From a checkpoint of a small mixture-of-experts model trained on Wikipedia.
Training: a variant of Muon for the experts, 630M tokens, 4804 steps.
Below are experts of layer 9 (counted from 0) of a mixture-of-experts language model. Rows are named router (the router's row for the expert), down (a neuron's output weights, with its number) and show model dimensions 64-127. Each number is 50 + 12 x the weight over its row's rms, rounded and kept within 0 to 99.
After each expert's rows: a language model's description of what the expert responds to. This comes from a sample of Wikipedia text that the model never trained on.

# expert 17
router:28 43 56 41 50 46 54 47 46 54 34 53 50 60 30 53 64 50 89 53 47 46 38 60 73 32 59 51 74 42 32 56 45 55 45 26 39 33 54 46 34 51 37 39 43 43 34 39 60 65 61 32 54 46 49 73 42 51 60 56 57 65 62 59
down0:59 46 60 32 46 82 66 40 64 41 48 43 54 42 48 58 57 46 59 63 45 42 44 40 51 41 42 70 41 57 43 64 66 36 49 55 55 62 54 45 57 66 60 52 45 53 61 61 75 44 44 49 99 51 51 51 49 25 43 55 60 54 67 76
down1:50 40 58 42 47 50 58 45 55 63 36 68 44 55 31 67 29 67 54 50 37 20 47 59 86 39 43 50 63 42 46 60 30 40 41 36 35 63 48 46 46 59 77 42 38 61 40 34 47 56 55 71 51 46 35 60 68 58 61 45 35 57 63 36
down2:62 28 57 42 30 60 50 46 99 57 63 65 65 36 71 54 32 44 54 44 45 41 50 62 55 43 51 48 36 40 72 53 21 28 47 71 46 60 42 44 21 57 68 43 42 46 48 37 36 31 35 49 43 36 48 47 46 67 49 48 41 40 50 60
What it handles: Taxonomic name endings

# expert 6
router:46 65 64 60 52 50 77 64 32 44 68 64 61 46 39 65 63 45 49 53 73 56 37 32 56 62 44 36 49 47 48 47 34 45 45 41 55 53 57 59 49 43 55 49 62 37 50 43 42 29 49 64 38 61 30 41 35 56 46 39 31 52 36 25
down0:56 48 58 55 47 68 54 56 59 45 45 38 47 44 50 58 46 67 47 71 47 39 44 45 60 39 48 69 37 51 37 71 60 49 47 58 53 57 47 60 60 73 58 56 51 58 41 63 51 28 45 48 89 48 29 54 50 33 47 60 64 68 63 80
down1:49 43 41 38 54 56 76 49 64 61 51 59 53 50 43 65 48 61 56 46 38 29 49 61 76 43 49 47 79 38 38 67 23 47 43 31 33 72 54 41 55 45 64 59 51 68 41 41 36 61 50 58 65 43 35 60 57 69 43 47 47 67 59 38
down2:52 30 34 48 40 51 49 53 99 46 65 56 60 47 59 61 43 41 68 42 27 38 47 66 50 46 52 46 22 53 57 45 28 64 40 58 41 67 65 44 37 50 60 54 48 59 38 45 44 34 36 41 50 23 54 51 48 71 33 58 66 35 66 46
What it handles: Table cell numbers

# expert 10
router:51 50 52 62 54 69 63 62 38 52 59 29 65 52 40 59 60 51 68 53 66 61 49 57 32 36 60 38 52 66 36 37 45 48 39 57 69 75 48 46 57 56 47 58 57 39 53 55 43 36 49 47 57 45 52 41 41 54 81 46 37 67 35 44
down0:52 53 52 57 52 69 63 37 49 41 51 38 71 38 55 60 58 56 47 68 53 42 36 55 50 44 56 64 41 61 32 63 59 48 47 52 53 63 46 55 63 72 60 56 48 53 52 56 66 37 42 48 77 56 44 48 45 50 51 41 65 62 69 77
down1:46 51 73 31 58 63 52 61 45 53 55 58 42 60 37 82 31 66 61 64 54 21 47 71 83 47 32 50 59 27 46 62 27 48 49 28 40 51 29 46 47 50 80 58 49 70 49 44 43 51 57 51 68 57 44 66 70 58 51 54 37 50 61 44
down2:63 18 42 59 54 50 48 42 99 58 81 69 74 42 61 56 57 45 58 37 33 56 41 72 46 34 43 35 34 73 41 47 37 46 37 56 44 63 69 45 52 64 47 45 53 52 58 55 56 28 57 71 51 44 45 51 54 56 32 57 45 28 46 68
What it handles: Score and range dashes

# expert 24
router:47 59 58 65 66 41 33 44 65 36 56 46 50 52 40 56 53 46 23 51 53 50 47 44 45 68 62 59 37 54 58 33 49 59 47 32 44 71 52 51 48 61 68 40 62 32 56 33 30 48 51 60 53 50 61 29 36 58 67 52 36 51 51 53
down0:52 57 50 46 50 66 62 54 45 49 59 44 68 37 51 56 75 56 42 54 54 43 39 53 72 44 66 61 41 55 26 66 77 50 52 46 57 51 58 49 66 68 60 50 48 53 55 63 61 44 40 57 93 54 48 62 47 52 34 49 63 59 65 86
down1:53 45 68 23 62 46 46 59 62 61 58 45 37 48 31 53 36 73 58 44 30 38 63 49 58 55 50 35 63 30 53 55 16 62 53 26 32 67 54 43 53 75 79 65 39 65 38 45 49 64 47 60 54 42 48 41 62 60 44 59 57 55 61 54
down2:51 55 40 52 51 57 64 56 99 53 60 67 64 44 47 55 39 43 37 52 54 49 42 53 33 39 57 52 33 59 53 66 29 49 43 56 32 57 57 46 39 80 55 52 42 43 39 42 52 39 51 47 55 50 27 45 62 59 38 68 42 38 53 55
What it handles: Space before numbers

# expert 16
router:47 67 60 44 59 56 53 31 67 44 51 52 52 53 59 31 53 54 49 65 36 51 35 44 26 32 40 62 46 40 77 51 42 59 72 55 24 32 64 38 32 71 31 49 37 42 49 57 39 71 51 42 40 44 44 68 60 41 53 47 58 40 56 61
down0:50 52 48 58 56 74 55 53 50 38 47 33 61 39 53 56 50 64 59 57 56 36 49 65 58 45 48 74 46 48 43 56 63 46 53 49 54 60 68 44 58 62 59 45 40 60 53 64 59 39 46 51 79 47 46 63 43 41 46 56 64 60 63 70
down1:37 47 40 28 45 51 55 57 36 60 60 63 57 42 55 79 42 66 55 41 30 36 50 50 81 47 54 57 73 37 60 54 17 34 60 38 34 56 41 38 40 37 74 47 55 55 25 29 54 63 51 61 59 37 35 48 58 55 45 45 41 49 65 20
down2:60 30 45 55 46 42 45 46 99 61 71 63 66 42 71 42 48 40 63 41 30 42 63 53 39 55 49 47 31 43 64 53 23 56 43 45 58 78 61 39 39 48 65 39 61 51 45 38 46 33 43 56 32 41 41 52 41 63 36 47 42 25 60 59
What it handles: Names and nouns after the

# expert 8
router:47 49 52 53 43 64 41 71 49 39 57 52 38 36 31 60 52 44 33 38 57 67 64 41 66 68 46 57 24 40 33 45 65 34 38 58 69 77 42 60 65 57 48 48 61 49 62 45 69 35 46 51 72 56 46 46 48 60 39 46 47 47 55 22
down0:33 23 53 57 60 70 57 50 62 34 53 33 60 43 54 49 51 53 48 50 59 32 41 44 50 39 67 71 41 52 48 54 63 53 56 52 57 59 48 34 87 57 52 62 47 62 65 65 55 42 35 57 73 41 59 58 55 47 58 50 72 43 60 69
down1:50 38 47 40 47 42 68 45 44 59 46 43 40 44 41 60 28 66 57 66 45 51 37 55 78 40 42 38 71 38 30 67 42 53 33 30 43 54 50 44 45 56 62 72 42 63 54 29 63 60 43 62 60 53 40 55 72 53 54 51 44 55 63 28
down2:61 34 68 40 58 37 60 40 99 66 63 52 56 50 50 43 44 44 49 40 45 49 52 74 45 46 51 45 29 55 46 58 21 53 35 66 48 54 58 34 51 55 64 39 38 50 39 48 49 36 33 48 54 46 60 43 42 59 37 59 55 52 44 52
What it handles: Sports table cells

# expert 5
router:45 44 41 61 51 54 41 40 56 52 54 38 51 58 61 51 44 56 39 64 40 50 67 56 49 36 63 64 34 58 59 53 74 51 57 57 66 35 48 44 63 53 66 70 68 52 43 42 66 49 36 55 65 34 54 55 61 34 67 52 81 40 63 40
down0:67 48 62 56 61 68 55 51 52 32 54 43 81 46 63 49 54 62 48 70 52 40 51 64 66 38 54 63 41 56 28 67 76 40 28 53 55 44 51 50 63 76 63 45 40 44 58 48 65 35 52 58 62 63 50 54 48 27 57 55 78 52 48 65
down1:22 28 64 46 56 52 52 42 48 48 35 61 47 51 31 54 40 64 55 48 17 35 53 44 60 44 51 32 69 31 33 43 38 25 37 43 40 65 30 53 43 59 65 58 33 51 57 37 36 65 55 56 52 39 44 58 53 52 52 62 49 50 66 43
down2:59 29 49 58 45 52 47 52 99 64 62 53 65 32 70 43 35 42 51 59 43 49 71 68 42 42 49 42 22 59 59 49 39 53 48 61 44 67 48 48 31 46 67 55 40 52 34 49 38 43 36 65 49 47 55 45 51 68 27 43 45 30 45 51
What it handles: Biography word starts

# expert 15
router:58 25 29 42 51 42 57 61 44 74 65 47 65 57 42 82 69 41 53 47 57 54 44 48 39 42 44 32 55 52 44 32 45 60 50 32 64 71 47 39 41 55 59 52 69 44 64 57 53 40 39 47 41 52 48 56 58 38 46 37 44 66 49 48
down0:55 35 53 45 62 68 56 28 60 39 57 43 64 43 61 53 67 53 64 63 47 28 36 56 60 35 56 54 39 39 46 55 57 54 40 44 48 58 67 63 54 73 59 67 56 57 49 49 62 48 55 45 79 58 43 38 45 37 50 48 39 64 64 89
down1:39 56 46 30 67 57 54 49 61 64 45 60 33 46 33 66 37 59 50 55 31 28 48 60 77 36 51 43 76 38 57 67 34 45 34 30 28 56 49 51 40 57 72 39 51 68 50 33 43 67 44 62 55 46 44 62 64 65 52 56 42 52 62 37
down2:56 45 52 54 38 37 44 35 99 52 90 64 52 44 56 50 42 45 31 41 36 47 55 41 24 40 34 40 34 61 64 43 33 49 40 51 41 53 44 63 46 53 59 61 54 40 47 42 51 57 64 63 69 39 45 43 51 77 52 66 31 45 42 71
What it handles: Years and line breaks

# expert 9
router:52 63 57 56 60 45 39 41 68 48 42 63 60 40 70 42 47 53 45 72 49 40 55 43 37 30 41 69 54 49 61 59 37 57 60 53 20 28 53 33 46 47 25 43 33 56 40 65 44 72 37 40 37 51 39 48 50 61 56 68 59 43 43 65
down0:40 35 42 58 54 69 67 45 58 29 43 45 57 41 46 68 43 59 61 53 60 37 44 49 54 35 46 65 40 49 37 54 60 48 48 42 56 66 45 56 61 59 57 49 56 62 54 50 62 27 55 48 78 52 39 45 55 49 54 58 62 56 60 85
down1:39 37 55 42 68 50 54 55 44 69 46 65 52 37 45 60 57 58 56 72 34 31 56 60 63 40 58 49 77 37 48 44 19 27 50 42 24 64 56 38 41 59 75 47 33 63 44 36 41 63 49 64 33 48 32 68 62 56 43 39 43 54 52 37
down2:63 33 49 50 47 48 58 47 99 56 64 77 58 26 65 45 51 28 54 51 44 51 50 75 34 29 51 50 35 46 59 48 30 50 47 61 61 73 63 55 50 45 68 54 56 53 28 39 57 37 38 54 54 42 52 51 48 66 33 51 35 46 48 53
What it handles: Proper name endings

# expert 23
router:50 66 61 40 44 36 40 36 57 50 45 56 32 59 73 40 43 63 27 55 32 47 48 36 73 36 66 49 49 68 60 66 43 65 57 55 26 42 42 28 53 53 55 51 44 56 53 43 51 69 62 46 64 41 47 54 56 61 33 88 71 47 61 63
down0:47 42 50 52 52 79 57 47 46 37 43 41 63 41 56 51 59 50 53 48 48 41 57 42 64 43 52 65 29 51 25 69 62 53 50 52 60 61 43 56 62 61 55 49 49 65 48 59 74 26 40 51 84 53 43 64 52 55 63 54 53 55 60 73
down1:44 52 48 50 53 50 51 46 49 63 36 47 51 58 33 68 49 60 52 56 32 36 42 53 75 49 52 37 46 45 45 44 27 44 55 30 19 65 52 37 43 43 74 43 42 46 42 47 48 60 45 71 58 34 47 48 65 74 63 49 39 55 67 39
down2:61 30 42 47 36 44 55 40 99 57 58 79 50 19 61 49 35 43 56 46 35 42 44 59 38 49 49 48 21 50 53 53 37 52 45 53 46 80 47 37 27 56 61 43 44 40 37 39 50 33 45 51 35 36 46 43 28 56 26 46 52 33 47 59
What it handles: Occupation nouns

# expert 12
router:63 61 56 44 30 32 56 45 49 57 38 50 61 59 81 30 48 54 28 57 46 30 54 65 47 48 55 50 67 66 60 56 55 53 69 55 33 34 46 31 44 51 50 44 30 63 64 38 43 71 47 48 57 29 47 74 48 36 44 61 63 42 35 64
down0:51 40 47 59 53 74 65 40 56 43 54 35 46 40 49 54 58 50 46 63 54 31 46 65 53 36 48 62 47 40 34 62 53 49 53 57 49 59 54 49 56 59 51 44 46 56 52 40 52 42 44 45 86 60 40 52 52 55 54 50 62 57 60 74
down1:55 52 56 43 51 42 37 45 60 55 58 79 65 64 42 66 37 59 44 55 44 44 49 50 69 55 28 39 67 23 54 49 43 41 43 33 45 57 52 36 50 52 43 57 34 55 40 35 57 52 55 61 48 61 54 65 66 63 51 58 44 40 58 38
down2:67 37 58 68 50 49 59 47 99 50 55 65 43 20 47 47 55 60 47 34 30 57 40 72 51 37 45 45 42 56 57 52 22 40 48 77 39 60 57 41 54 68 61 39 45 53 32 53 24 26 50 59 56 43 47 57 45 59 41 41 56 46 42 54
What it handles: Career verbs and roles

# expert 26
router:60 49 56 41 41 51 54 55 27 25 56 51 32 44 22 75 60 45 56 54 55 51 60 52 42 47 59 48 41 53 54 50 63 48 33 44 65 43 48 58 66 46 56 60 49 65 40 54 27 33 25 50 49 56 61 27 46 42 48 43 22 42 51 44
down0:48 45 48 53 49 78 59 43 57 45 44 44 64 42 43 63 53 50 52 75 57 31 42 48 59 44 56 70 45 74 33 69 68 54 32 65 56 66 46 49 58 66 55 63 44 55 66 76 57 47 48 44 88 46 45 51 36 66 57 68 55 61 56 83
down1:30 20 48 19 50 50 57 51 40 72 56 68 52 35 38 61 42 72 45 38 39 33 43 60 73 46 45 46 71 39 36 65 38 18 43 51 30 76 48 54 47 49 65 29 43 61 43 51 41 51 47 59 47 54 44 68 53 52 63 74 44 69 59 41
down2:49 45 41 51 48 44 47 49 99 57 75 52 69 35 46 48 41 44 69 38 40 47 40 76 46 46 41 37 32 44 56 47 25 49 36 61 53 62 51 40 35 61 61 43 57 38 47 40 46 43 43 44 58 39 36 51 52 68 31 46 51 47 60 55
What it handles: Number punctuation, census data